Below are experts of layer 9 (counted from 0) of a mixture-of-experts language model. Rows are named router (the router's row for the expert), gate (a neuron's input weights, with its number), up (a neuron's input weights, with its number) and show model dimensions 0-255. Each number is 500 + 25 x the weight over its row's rms, rounded and kept within 0 to 999. Numbers have three digits each.
After each expert's rows: "comes after" lists some tokens at least twice as common just before its tokens as in all text. This comes from a sample of Wikipedia text that the model never trained on. Tokens count by the router's weight.

# expert 35
router:503521541480491503425494458530481506458469472526507522529463492493480498471502464535495457503489506506511464527501488546500574515473472507521498478523514484495524478508517525478458509473505537475488509508512510509535461469523512509492441529494503524490498498507478481519502519474507529481512476460492533485510513499509474503476506490518472496512513539507491503510519513517551486479505522486491471523471517511531502497511447487450442490536489522493518511522480483524487429514538531546476518526529495482521459483510499472471487515516556494461461453479486534508522535551538501478494505498506506480500552541523502473473483500522491501520479503538496493503478548503480503526482531475487545501511498523452546502486468474513496461501498489522476495499458458494524498555497460
gate1:493506491494486502474517491545461477470528481477458457453505495529475471458517489479479481508533468475472491531544465516513454534477474440482512504470450546521474484460463528494582509517538528488522540518482527514487471491504509507495481516514515481504467537533508465485483526498500514573481481502452467481465514508495514517503478485501516536531507500480516461522478484477514525518472499530517482459492498475503500484486495499489504481491472523466491575511529501510533476507501499514522465513467492495469493509522504475483520506469536482527482501508538575527535464510516527524468495538488481474533471494505487512479509529522525528523480494513501513532516535521488523504502479464491468505481496473523535508502493512514490511537477521496536486481527461529508539463493541
up1:506489523499513495503542504532474519478486480454512444484499468488483467441548479483472473458543455482473518509512474472492472548491475461493509482468443479553501508467481496470557488500543501507491517527495501555515456530499508508495498530510539451499494521512498502499489514477503493549471484490478510473474480477541535497485488493475495509524507510526501470523462486513526492517501521524515499518501462497542476474502511509487516465532485524489497571505528512512499470493518469522529487485471445480495514498532508492445543529482514508541499495496489551527555484511511550489475466523463501470528481502507502503489515547509523541480510523523522493560500555535473476510530504499471472527464501470504517515471512481503534523506486512489517483476489471510516489475481496
comes after: "\n", ")", " |", "\n\n", " |  |", "| "

# expert 27
router:435495507494519514518494454538485520499492536522487496470488472484537522496508549530499500528498503483476539455456516465540499487526506518472474466456466498455503491490517490523491556445583500514500507512485453517516472484499469533524480522422506512533461489508503524497492506506528536511547488506469550500483514534522511518480508518470481482532486505500464504487468499525514462492532488529523491504490451505486445529479504488481506507514498483463489499500473493543473542511528511492536512459523538510471474529502538500544500445469487498517473478531479499540506484535525482489475522521477525515468493480491514486474472475518484520529478502485492519500462523472481472499506544491513509516538481528493500487502491506477506509481499536523550508516483496474529525518447490
gate1:477448499526522510486517470546515489475516497528493481478498465480515498497541552474541485508528472471502509511497532498514468512538503525524533487511484459500463486525503474519532492469499507487531539457501500503527515471515436515521483530517519485496477479506475528520456469473504488500515491525470534503512435525519505546494522467528485506501522493481481502509484535500477500486479479467552485465519505538562504485476515561536496549444529551484480517504491494503464479502444522476509515501527546501521522483488559478499501531482514475495523490519490487510495511474460480456481460512524481525514481481477498490494492491480492495472539455504542503467505490483470513476469520536519521459504535467504507453524506516442477516505483543497546482514498532516490490482502512
up1:519475553503517527513492468493521488490504502505486498486485437460444521502499504511506525498527502482510498496470480495515505475505521493492500456519498475464485496504475510526509527499482531518525553444485500517513470481512500488526453502530528520520521480484477497518462492451542492518508501500503533500481446526532504521501505479504523494474536536482504511503528493545482466467480504488508469478507507535509503477469483575548533516476497519503500569494501475507513492526477547464444533503517518509513534487515536475491498517491537469509470475514476424503521522476470492487475471489514477540483514470479524512465510523503513483466531464524527522471525501457504497469452498530544489474524457469503470471514545528466491519506492519545504538485492544455505531510504489
comes after: "\n", "\n\n", ".", "s.", ").", " \""

# expert 60
router:474468501539502504460549468482464512479484537508451491517518507509469493509489512476464535513512571491525538450527504478468499470508541484513501497455494482481505480511512550518555517535496495495488493515546550482453526523501506478549497475489501521470533523481487489509506510476526476497552494493557490522490519530516495490514472438495519483455509470516497495531513513509472487528493537513509507447452507527507513464489459514501497544537537530492500511514507504533472472495528525463477472473518481537491470530520491505484463469522498502461513525499502502501506521489498462516457500494529461483529511521462520553490478481524481486498524511497491508489514481507495530511458471512520521516496529513551466511490475568515499504506473464480496503486470461478528525510491456
gate1:481496506507473496492543504498492513496478529499490455489510435501467488456499552532498519538521516520484483433490488484522479533493520472544531511519567528522502516506528511504500502544517502480475523486507528493514506518473470487503470536481500465516443555493509475517484515495550509481486502531454452479525511509475496508509505502510476522524453467492484525507505486496508504468482496486477459475522484502536453534488485519489535495475508484504527535470487508499430456523488480499481497505527524527543523545527478490480556537494544513488523440491485517476459507517488540488495506527479469488545498488453518569517479513542525455504510501550502482502549498490470483490505474482505508538494488492497507487461474533478501497501472496488516475476494503496502476527525480
up1:470532482485504549484524510487512500464481509474528467451495483495477508514526573500510457530534487497503497440496461498504481549498504497559533515517519496507484515478485532486520510488528503474484501461491510471546519493494501494518483516459491510479467549536499472520501516467547485495498526518476491502510491499454472474518478464497485526554488478527479537500465497464491502499473533504466454489501494558536440550452535516505497507467501475482496537487506504486446493496539533515511500533493516493487514563524514518453545560493534467485493500514488490464456505491447517484481487509473488474530502536488504535506491518550502466508448505510477511476522517475474521491528482491508512552505505495483492487475501515494515473511488492518511482521504517505510521519520458
comes after: "1", "2", ", ", "–", " in ", " ("

# expert 18
router:450533501507555525488542542478541493476493484525467510492479538502483516515571519482526476512486501453502509526563504488509492530505483493482472528500512518481513469478533500463464510494454506498517494493479515547510513491468502517506520483489510505482524539499512526485485479523520502466513527529532506518491534513486528443523452507455512475474537511494501455514519506521498511469518514503485513468513550485531490507485535516533500521539545521465497489477464525494487476499495518506513496461524514543490493513492485531485457505466498513500536523480526477450483490474519482544482511533512501505472498463511481501510496498465516552471484543483459495483508514472483474537500521537541510555504514438521438518525526496476502530475496461488474504480476483502483512437500467
gate1:512524507473500509500528496481470457489533520518544528503487534562510497467474470504478523557472506506496503460485490526520491464517507536507529496530546505516505516493477481492508475526435514515480499445490501526485463499514528538540519490511490486500480495497501478485546504488498481506503557494542503512507447470498477477537487487501513523519504536496521497518513488494472496533478509497506432541479495510536460518474496510496466531476535511490514502459478472435500534480478524475501501481463531472490517467535478499538518534454489457476512509519515514498514512470563489493469502490477472496512483522466497526500501491515525520522482502499543504520462527478515502449492453518500527536508465465487556497470500490478553455513540493474509450463531524507478483501516504
up1:499495542482470516474558481509488459502530498512555504524528534464513505491453479485487549542479487554523529473527477502508483488530502502529508468496485524525507541517470468500529463517463526501497497476478519523515471460549541489500485489528503513476477510474495480491523535479490501478496535489544511502477480467522474490479447500503497481536529502518500485519489493499484506517520503484536456561513499504525479501492520512472472530447506509515506517446460428450481528493478518517496514487496508487470495464531472454489519522492505485496500491535509511484486516487550517469478481504516477452495462512482485529501459505478523512520515539491532489476475476491514471476487518551496527515516515448507527461500519505489571505526501507534486512455559527490476505500480507
comes after: " | ", "–", "; ", " ", "1", ") | "

# expert 22
router:484506472530558509492492485541497513521487479571534477514508519470517470491474485455540478507536524488476466539522473545484494543519517504472496510534485453521501479459508489480472569452509483515489491507467490534509476488484515512500513508492507475506503556492516536514479513509507508497494471503527503499501533519527518487469494504550501507465508468463511492501455518529551515475481528450482464473520537486464488474482528492493504491492482504517478517469459464519493529540475520502514540489480466507487465490486503491479475507503551507562484472484476495542563473512505573529500511488530540566467460517528484501492521488524483473496441481479490492475493515487511526508484525497499471516479496492517470497506500486525505511488497485521491524517465491539519496461476491
gate27:517511485490520509528518504521481492474518513514472442506474483539486505465498473481507453468508542457450491466476487507490479547489487477514490498513465484486473479504515519523458493482509523526527518482482494469480523493473470519480514489516494463519494454513481485489511481519482531520509521557533471472511534462451480485503487474498449514490503449565528469539544504559445519483534503528504483488471525476547533478490546530508533518479502515530517510491523497515509517475458493503544557466529535486456477512524498492489519493491527483528530502480494525519507454521491462524478479498527512472550517464494520519479521501522500515513452513479510505509501483504547526531481524501525509460516511481480540526492527518470518473474494515478478478517523451515525505468511502
up27:506486486467509476493520513487518513468491527493483490482499537524453516485488512504524445526530526440441508509509497524493500512569513463489482480484469506503496454536500490500478495531491506509491520487480516486498506479491498522523521490477483473502468501540459492464476470539506502518511514519498503471530558480491510476499470491536470480469467449530479495515547518566468480501476463498504498454478527511551522521492547503465532453490484502531512477483534474507527535487484486526519520487530527483503475508539453502467513519499513506545516496436491502511470481533501466534450519523524480463519503474501530520489544468561533490504477513450496488552499472514550515514500464528487509494517518545463495480484519502495497493536514490521505466498515483494528511519498492
comes after: ".", " | ", "0", ",", " (", "5"

# expert 52
router:514518465538492511453476450564519471485504477506500483517493457481485487499488516520503475479488513479474525476506520491508483517479510517515475508501437498502500531437507526524478476501546461538477457529517525493496525502505481475530515509512498494483487501472527471498494475513514528515485524525561512501489469489508495473489508477515514463517490477469499506532509477515549547526482559475495465472498512472477489474501480483512521455494494504539501503510518500464473514517504500477495566466508515520515493546470450507439505529528471493576478504495515496540525474482544492492453502499493478496521498474514500523490507477488531498514447531502505485524472489502478496480525501510453558498469506514492462497496474527512516494529524463474455523543434483492550534499508498
gate0:506460458484560499499497485493500522510517472489529514483485445483546478494533483458522516524539465480458497474499507522463503501497437542499525485524537480508513524502490537506499497521527511501439494491480505502496483473533477479502505497553462473515496479500517466518528546514507475514506516548496503480507478433483500459480513504486463527524518509483476501434473441519514507524491477454468498521508483507530511506511525521508469496494515512520502494478505481495441523480505457507549509513530501533535502520509508518510496490512511538523512486503516516427476483508499483517513516522528434508510500502482449498468474492492492425508505535524472476544495524505518464511516507517514536516495487482510521529567526485492511451490498504497506543518491546489515495522480493
up0:477475502469537518482460537521492484470542482487499492495487409491586489508509492473502547511502493505465507519517536545491539472510471561486508496479497499541526528509496528473465516513503541473438460475476509485483484465481487467516495483498469500551479462504518466495514510521519493493492507516491506481520484468495526449493535515494446526501508521473464504462478488482529458535475487443489491488533524528539537515500516511491492523501498516505524518521494508483466490497501479508514492509542521537512491494511496512495533494488491500535488510527513511443488515513508474546503492523526448524493526505518445498446508495521482453510494530523473482523519492529540470518501505508502529516494518457542490526527488525467510444469506499502495514507484469481501505540473521
comes after: "1", "2", ".", " | ", "′", "6"

# expert 61
router:475466516518559544511541470527510511484477488465536494523496499496503541520519495498487486557513535483512535511518503490462458508496528476511478498487530492465517536518528552462510510472506466475526492523524507512501500510487546524506509538489471473468527459493470468532505508496488514480490461468505490456514536473551497492486507500494504526461543492536487536536513515486494483488520449490486512506525488538523478492512509533518462497522547493503505458524502480484454480477508507519470481506501489515480448494510509474477454517494493541513503558508508519533539528514515453538484507499520431490511535550486515462505490524486451498510510475525498487477474487504500522524490490529493567482529536504474489516477531510499498458510432481521486508509518521515527468479519467
gate1:494482490521512494487489503491521505504524470510498482509484504513508484466516483530485512492480551501517518529518512448472510518507500542500510479536562503448451514542526496479488485496487500486501495486537565548514465504516483525464481469490531535536455511493527478524469450502498519495475487511501486464460512478532528466446515503498474485462525522525564506488451499484522494482532517479505567533501522488464530473498495493490548488523503478476515528499533488532488504490515517473505496489475539471502515455543483501494469464489452496516509455471460529492475502553513466522487552494528496443522444487458512505501497480537506467499534502521530512513521507477514539496505518474508478500501518495512503519541492482476475480525496499490473503489512438513505545518470496
up1:525486511469496474509493533500521534489534511530537449476522474523477494499501529563468491525530531519486473506480502497512528488507504458527516494519562476523518544525449516517550455513510504526534475503519481494465469501506513510441470506479543506534496480461525516494498480476478491474491492518494469513458521467484521468481469472528474504497462499518532459541502531476475508476490478470478513479505498499468529514489500460470568467484549508498501527484523483486459489541498521469494517532509520493513493512490503496466483512519481484494509510466499532544462513491506451529512486519521513488529520515496534484502482468531488462492499536513486491532518499449486476523465493490500549539497494500463507548527523477535480485477460486531492481516517470523453522555481478
comes after: "| ", " | ", ", ", " ", " in ", "- "

# expert 15
router:514531518508468494474491446501504503487520486532510505520466490527505520518478499474485496506456499506534456464534467513494533507495467457526484475499510530465515487506528490523470463479508448525527489538539529464499511483506503522506500536494508482507489499532519480490494476529493507476484522500504483520458538466440461501494546486524475472491486514498505525526476521508508511457453462465531507499520533505507478556505451520522493481525493522540494510529507469466532486455496533499535491534490481498533484523460487523526550517470547525506530507527508551507487472513473548486540500503503546511514502461501531499450457487475493520522483536527446487483464455514538500501495459479466476508493497532495502520448478511507462471539521455490510513508523488502464498489501477
gate0:487526514498474442428497508521467506544515505540521502497499519545493489489489521504511539487487481540508504500507494518507527477546449470530485520482503472471490487555466530489497490545512493538494503484494458508463471451512485478507493557521487460549490500510509475519482532493524453484489498467516477478448505518482517505533506471514537488556489535544529488496515496535464502519481551492492460523465489481503483522467509492512507495521489519511501506503521532517486525525465465505482538508496495497495475551498476484510532503516507507477503473444502522509532523528482499460522507534453504487524484471495514518491463481523502463508489522524521451483516518493487519530503504471503498555515508462532524472453500550445475487508454498489496514535493478483474481537504453
up0:475518500497493439449460497505456464537517530459523506520476501522498494515536477501505561475458492503483474483518516505525514510548503491551508495483509458475541498579491504549481488508484486527524545482513488486485498485530456490496501526470515469544496487504517489462525504508506483503514527496509488498480509497463501490540568493556501447519523530517523522515539486483518498507482524469469441478479529494477528494488518494512547494518486505493465480520469506515463527520477495504496488510484498501457496514494507503490524452521518499489495468545520471503461502530472504466505459487480519464518493475535507473479507480511494503481533516540514498516490517455486521497519498495525488501519491536500541479464480574503508498526507519463483499543473468425475502530493487
comes after: "\n", "-", "2", ":", "|", ";"

# expert 38
router:489508499483529521492536505480508506476507509513493463488531491495506523535473520514481470540480503481533506487461548510531498476498500539471484512531509472506477465494509518511524538462480505459533476493518478521495524503491490518487526497508491530473512529524504505458469503532489517512478479488484514546496480471467526529496468538466478537522469467541482493540502452541512517487508498542486489462498489493519496482483547516516471501540521522460498472526470500512473506448504530488497462447512512531476514489514522549494494443512470506510505505500539484486470499479473474525520473515459544471489513469474494477448541445460502558475493507494492533500431514462499511496477486533479467485527490478507492502525545524499476467533484520531472480518515526527510445476493558
gate0:513530538526492496510483506560475506468495517533497545474535476501485453434513510533496505460477466483517447450475466497521479450542538521509523517497514457479512512506482499537488470486526549521485478470494529527523507492501519529495517502481512479503490513471492476505484512526502486467503515511527497567512496514528464500449457508510524498484504521520514497517462480524487466516525478469554465509522486509488511500551500520526528480511528495515486503492499489492460487479508493478485507540508503571513461474465550489479551513502546478480501471444517525497509513484530531453530497502476493516457521527480532496516496470480474466528541510500466461493492489507466523471520499528549482483542466491515473510484532466510517498524522475484482514480476483482478504490527494
up0:490531470518499515508518487497497516504483474489477496477537476518533449488529519484516503453486454461457484468499539492517491474500499515483570562522545519474472504475459524483523492505457552542505535497472532493515473461491522554480502497501490488518485507527523516511464443538481524506500522513462493551530474539498492502480516517490494465461476491484524514525482442492505503497517496476542481478524522516513493506544505572531497479463516511508523461499488501523509488504458470503511483515502516518514545488510500490515551515517511441512477524498480487498517438492505551485530529489503507467496475499493471485480479498467531503500466493481521483493498488504492462477547502524530485486496512502509484537470528474495524492500496500522486465494478470533471500469565545
comes after: "\n", "| ", " |", "\n\n", ")", " |  |"

# expert 48
router:451532493530478480499500513526504491516479506528493544535497508483502521502526491459516503505503475516505448485487496496509471508481471514457506506500481457469477458471498492527517523479491475520497488500488459527515500534547494477478483496453504508478502541514466507534484532472510509441509513481466538510496468464520539538523535502464529504509498474469512536498520487524502466511517508467495484528519545564493483466478546541512496468524472511485488492477520483519510519453542532488538496493520463525487489459481489473519484459486526535546512495507519469512488494488469485456494482479532489481500507512508505478477473461479501560481531552511485524494487527480528497496498501542519480471488477438537476483527540523522508493474531435535511536474554497490481485491505542
gate1:479529504529461495493529505544510452502459519493450519464454527504478550496492479462481445506540496536518463500521491518465483462527499503516488485469501487553492501482463489495508508518499508475493482475539494530478516442515483485522464495468522485492518484505503498460490509519511490439512517495521548506490486527467472495526515541496511485485500527475492521524526481517506490494495543441519464479526544515519505519504450541496492486515526536553529506496510497486515518477518488519486550516483497481445549493481505499490514531484562530498507501519469519497449497503488518503498493517485501496463499481516497495532492512525494480483480515488476443529518484462542538514488538564483515540529534468498516476471494520502502502484453501477488527485527511464475487508555460
up1:477508492528472518516518485507523489525497497495450527515470543462533520507500464483479477499548474567547463509543467533457486466523494519490503459480484529505510524487451504496494491494503515487501437473517474518530519465524480492522481470493502483513481533496501500457478516502507500459516486496500504509479489488474485480509493499487502504501479546508497542510512446539522455502482499463522477521542544460511474532508449529509491498523484518517518524465528512522524537512497494494499537517473444499458535518526547492538496500509497539536535515514486490488472526503519494478510506525484486466462513514516493493530500499498495471459495528470471441506479533478528513523475534564494498525517463448501545488493498503469462511505480496489476555459540491531495496531484478
comes after: "\n", " |", "\n\n", "| ", "1", "–"

# expert 56
router:537491559498497486477506502485469499487464510542501503504507523514509536481463540537484523517510496493463512501488509532467528514511518483522507508460500492467503470479503514533509478516519533514484471522528521492499492506533496498516459492526560477539520492484512482509501517465540512506557469471480528457509463480468474532469498501523522488548501482508450555570508494519485492500510530511476492541501441496470476479516490468498481456533492496526471490494487475523477538483502502512508518509478456486495518464504517498487500475510516499442484470488505536512462505504462531509521480533466521487486527530477505488484524504532526467512520468481555490493508516512476511489500490467510523560501473485491515463530472564519444492463489479520465539543477488469476539501468471
gate0:504462475510473503526487477531422490483513485542477472475499502498484511499493485514496476436500473513518475499511465506496500530499519472502496522471497447496513473536476490486519506468496487516532528479518545515499501485516463503487471462495477536549481481498455494512499504481548485517482461507534546495505492536480514565513474492493452477526483492519460492545486543523518495454459538510510499451477523510526526497497478508502484527533550477483490521499512509472527531510487522446528550546469427502548522529527514514490526499482539509502513505487478529520492523500514495462478511502514530494506510517466480484513519467501507511499485502500533502536456479487481548535506489511510524514500505527478533472420493528520480499503461484462493478511509469484508524512529525
up0:517483506516480474511510493498436520480484540540516470477503508492507496490512510489479493447473481521514468504517445521484507480486523505518523520476483457491506443547472478495492498505490475510527540508497529503507486520526445485499461464504507552557471488494453500528497457500517523494475481494513498499508509545486506524530460479478503506501493509554496453536501529502506519458478511515510474492454511507491492478495469494493459496527531506479493507505507481473519552504504520505494497549463419500541495530535546505501522500441536529532502495491483546502483515515517490445493500518511501522511529522478488492532479511521504540508470494512574471517466481474499543535498486513526523548507491511490516500422512492501466527510459476479500481493494499474489531526519522
comes after: "\n\n", "\n", "==", ".", "===", " ="

# expert 30
router:506509536459518474493526518500544513530523494504519526493497525524498561477517510498472532530521501529486484546519515511509490499492476492526514500477507434504510479532502470529468501481530526548533489527528512490477485538501489526549457509542546509499464506522478448506453538467509513495511538468492505494496512500473463528559528474480500502519463504558462506467504501541492496456503539495546519523540485488490486449541479549539514471524509477494486529474466505482475523521515473475489516484489498515521506511504486497499496492489560531485523464523442507500508532462500486484518465499484520508504521503477499532490492473499455477494515545532493490480499465476492496470491481515542484535518480494487474486502470545485503467469488471502537548509491465491513519552504478
gate0:540470532497510467511489499534498508490527499485522492484516514484510497531474537527505494540498493468510496534480512580507462529516492518495537519495447471477545507508511480488532501485534499498471495497492490481463487450470488540481601534515503501493514478476496545457473469510503562546493487496501511521489483468477512526513471481513487514510514497511485494493494502495477503505478506492456507474517545518446523497493512501471516518455517468531486485532556496497469504511462482501485498511522422509503496493501471542503494470509498518471474488537486521515532547511472498488535471525474483543485511478513468503462484478520522521514521487499544503460492532483495465493462518463476536536481453463515482502442479557513487490525485514501503484524515527482511521499495479
up0:475508551535557450505493542501516497506507504502522479474492482509473472487498497494484496498518504463486470533487513521522493508541472547484510499485452500493526482482527479489516478517539545503456509481525495471461498455498501521480551523545520460479538470523465528493469475480492525550508479540544542468488521521484493522489499501488484516492525462524504489517516493491476515503468505505458507525506502526487530511504487518502516508497497513508502533511533516539478470515481487487490477526492426539488498486501464567499488497533520498486472498555483510519460520520475503471514460533486503539493483480506450479449503482505490517487510515512530547514532535494466499481440506475502495558522429473504466479472509547516478485480502505479523497513519515442506499500471482
comes after: "\n\n", "\n", "==", "===", "|", "===="

# expert 46
router:531519519470504508506467517551525497520484466494537496523472464477473505510527476545491482510500563547474449489488494473479526512542514502443471468483530466471497487480475482488494506478468500488470517486516484519448492523521502482476515490505503527488475480546496522492453479461510494516553451494529531519447528503527449545499527470521460490504499495482510478508485538488500484542442519503557489497515507525522540504484479497466510489483504482503499486531463495542468535481505487522454498530534527494472503504512529468446503467496553515518522479486527536503479567515465464474504466513506449517496509507476516532477503514515499468501488529471470498517541487509477520481477533494474501520489479479539475505526478477536532474501472499517500507511515489521507487500501510
gate1:454551502494561549470493484554514511503499482523503525537498493531493526483489530512495480533497495512493442511515506490488449512498461561481546529481465504480502527524481523523495488492505485495446513468506503482544491491510471494472524517493491501517498489514483498530504520478475518524476475517491505501516476493549499488480510511498487488480498520482469500504536531540486490472500518471461471485494489542503501504532518528486458496477531487478518505487489502491528532525503494506509512463519481486457481435487514524509509559499549505524507493447567525545492453497468516475497522453486449495499465494539493522529473519502473495514475503492491495468533533557516483487495488492507489504444534456519536525536509495509511491464506497484515449524523449442531490492497467
up1:497509490492561519481475524508491509463477476519516514548475538531504493490500529518474497513523509497492460517510498489494483510536448549464528507496469500462527529503464519500498499476497479526488550473528482494551482452520455535506524520503493499502479502524495485543500510481471536537503492483465507528503487513506464553513536540523517454516524533498461526493534517532461466458508550495472469509487487521476504520499500501469479484494522448496552499470505483479528536485474486510524496465491521468471510468510498551473511531475517487524530482463556524522500494494467497478468514496504454511502461486538467488512490519512499505493453510496530469505520541502475476487512510490528493521495512485523522499542509502511513503455494487509469462507510479416527501491491432
comes after: " |", ".", ")", " |  |", "==", "==="

# expert 6
router:486488513490508507446513463471511524485495541516505479515497553496536556515475469542489483534505513458486542484467497472490483496504529488511505474474525482492482476513511538456532523516503495511502504511519507511549507522510547521490514527468492530470481467443488512489445528500482484467511489535458473486505494516521521494502475480505491529533482463505477530522519507503501464515487503496512489528477553500489503503510554482505513544499502485560530452548489518515485502507503538525513484498530531480461485505513482514532517500530497527474533521509484521481511506518470522422451478462490521499521490477532521526524511483448516524543523506526504490508455514464509538516469535513495480511510468495491494488548451532493498499478514516516495495458518452510541565538510486
gate0:541543510459515502460452506497503473475528495532508499496471554516554498514479519514526504516483497483480481559472541500469477461516488478512531447465480479515535495486515500525517512496479504441478491488512528485473487472583494487482509507484498522482509522498511535534484552507468528506470525495492470485502475439516509474469508542517474495512472487507505474470482467515461492511535521546506538513471489500503504501525510498503495515513553504488527495509440528511519465501455515481500527485559461503515479538535468516510521522527472490520515510468488496512503537468496465460488525469513473509501503510513454500496495495480511488494494470522504455549497470479516483513529520488463523519526517534501521464498452534487480515522482472527484486455534506469512511537482519
up0:515546519451525484465434490511522502461548507491513454521495547520514490538468491478473471520477516475482490502486525481485484485510495474505531464494461493483514498496488513530562497467509486491476470501519520506506524486589503498499523508465509495492521502530496548511484536501493494518451508509513480513504477476527506470497515524513441487489442455513507466492493461511497477498542482524532514490535515527521528489502495498497519491500537475492518479507446531511536454501467531490488520489527490534541479528517482489498538514515506483535518524498470522522466549491508484478484535471511460507504521464505480491514509524505501479489483476509490496542484515468478501491518520481451501562569496505499505464481445493494446515491511454541494495469528541495515494534489496
comes after: "0", "1", "3", " the", "2", " The"

# expert 50
router:508534523476510493509465483479504495528494461493464502531534511478473535491493451514519541510508438496567526512506546465526471475470477513528483515491484511467470496534527496502491476475501467454457457532505534544492512513527542477514509475522506475491476521497466459516506517493476507478475489481496497450500471474537549539498458504516507529487485496526500508479455458509513540518507455521486493513497537508461474500484477498508455533525464487519533471534474512503543500501476496551495476488536467544484462478498498535530485512468516493483523507512535511544460511545509548501530493507471519488509530456488513484507488498462511502533529468539509494513512474493492521483495483519479493493468517478496490462553512535501468521465532492529533486488503458479517518488478506
gate0:521492524472503498490508468529456510515483507471485512503494523509487483475528490491421521494477535480503473488519504507532520516511539449474516524475494499474499497501508550510553484535467490464467482544520521462512514447524516511504497518445532479469502452538503505534511495498520473534522485543507540518489462511494521499502508446474493548515532515527530484517494513507490476527496511498490540519490505516498523480478449478477523480533501500545531497464499483501497432497491507518505512471512491492521505469457523511528513516496512484509506519455517475478518533546505486514557448496446500529502515490475493495502466472488480515481469479567489496512494476488519529474569512447514523528496487528530514502497462510474483466523498486511525488472496447520499500501528448
up0:505522518484529481510480492523440528495491526473512544526502548478455515454515512524447551526503481476523485488476478480501490500492539476473509526456456497468532479507504536529542518548490483466472472485485486456527526484537517511528491502464532481493519457542514485497525550499518529534498477490496523508507429480506500504518532487489524520495521509531492503516526507452498452548493495505474523512468473469503496482520431479515519492513463506551474509499538502449509519540472511517513533459548482469525485501477514529511500507501529513498538491489551500489498520517486466499519485501459494501505503503498514477502490518511444529501506482514488488527486468468511552489503487453482524487507460534475494496511475512513500546509522487474520478471473494490485454505538477
comes after: "\n", "| ", " | ", "2", "- ", ")"

# expert 49
router:468516478487540488455447480493521465441529506519504488534487477484508513502528481496521509481466492487477500475516504484494511509480478474498483472509495489487483509506491509456451538511486512503482471512528515514525503480481483508475486482488478496508465520538461455454495502493477486478476503479459538469547534527501538480492486490530464533527545538500491520465467498514525465553489489479501472506448532505538473514519545498534477495458495564493482530492470515500491562540482495484544528516521478497469490458470508536500525477520498502511456469503521490487522474498504531536507504531538534499502461447487486504512524487496470495494484499503471487481482496531524510521514564479493457490521486506522480467525446516509498561511530543480487489519488465529506495463468481
gate0:534541512490499497493495527538501519472519502503501481484518520460491510536497516516481537495475497478502481515496462495555535522496492476484520498503480498479475451505513538441477506511539496495454543493516489500474478490501496534513485501525447487506495500541491511513504490452494452525537535529496474466500476526455492470487492506533458502501493519471532519508523454500452493508494542514495510538550521505506496515513526515472498528479536522514529502508450507495528499512482523490440546496510513510455506452516486515510502529500516459496517471466478439479510488461488489499509500513477550514474503544568493465489498503479524505503468475534486488538548433450423503550495507505493490497504484490506511505472504525504486538521506502494507501520473502506512538531453474
up0:489488472476494475497495487498508529448517438505520502535540532493507490554500461469517545487492506508528485477518461460544492507492501498474493499499537507494506493516518503460505473470528489488494480548502488534528461505498510513500513490489498460493449501540524516492504485475505452492546523460459519483474435513499498487462529501531457547508506513470521513516498478533442527481474528544467517518549520523499521490487517488519525557473515487493513456492484510497522512503502514504513535521491467496494500480446509537496554555489516497520505459463506487480493500457475554514490466546505515492521469533555499489483487513460550484493465479523459476523514479524449532509519521489508489531489503480527498494505479505498507517527518500462540487479471495490479541505480497
comes after: "0", "3", "5", "4", "6", "7"

# expert 57
router:452518469502509518513558470501497517515472536500486499525530522527473493514523502474441523546533558493522532498548470463521474502482446474490501503490504497537516541508532541472517503469490476532540458513483496513509490451502516527479486466491492481532536444505512524463521500485517478496531504451514526499490518545502499528484454461471515507450513489491498499498534507479472515508502534532494492476510512477557531504489533461490547491502504469521472511489480521522516495511502515553514502515506510515474469529453513494466499550464538469478457523465490508507488490482466512508490511525514521501522522490465519515493446518492463526492534516483478512474499519507493517547514472508505479527499553481532479493485549512511472479480491455460500475488465481500503478526508470
gate1:508503515526555473493505510474469486506489496466495487532474526533505490511534499551516454523533462534488487495515467511484519543524534529492523515522476443477507499480486502472495480499546507478472508518497525486548449499496516512504485477522511526520491484476527550512510483473474490501509472534454495527458528481510555493512464475505529518469478502539472519516509506534442523500474518507544519495461494473485490489498482509465512537535522468520492509528454529487503513469488480502489505503514499506491458484508502507496504448482521442489486536467541477492547530520477480478507507500483484507491529519493488448510512500526541522471497478513533497503468516530475487538470543500482479504501512483539497490562532501494463511478447510469476492460536462527532529495434487
up1:505480519485529476520502484511460517484526500470536506510465529532505512533526498525501450511531484534487485520519480519462519510543549495484525515526497448481500471478480540467504511463542504474503517496519515491546486494482505544518484459521510506508519490460514558517501493465460505535527492502457486530454522492525518495492445454521516515489503495517469486507510510511447515498485516529536520463440481494499501477494490483446541512520518473475483476511474489493500496488493520535481532503509494504493456496524493499497503453492481466497460533463505460519529538513440470487506506516490516521510523532484453470548508524515543510506487472524498544474451496518494453539482544498502479504519524517545491500526516507493491493476477500476469485475556475512528498538448508
comes after: " ", " | ", ": ", " (", ", ", "; "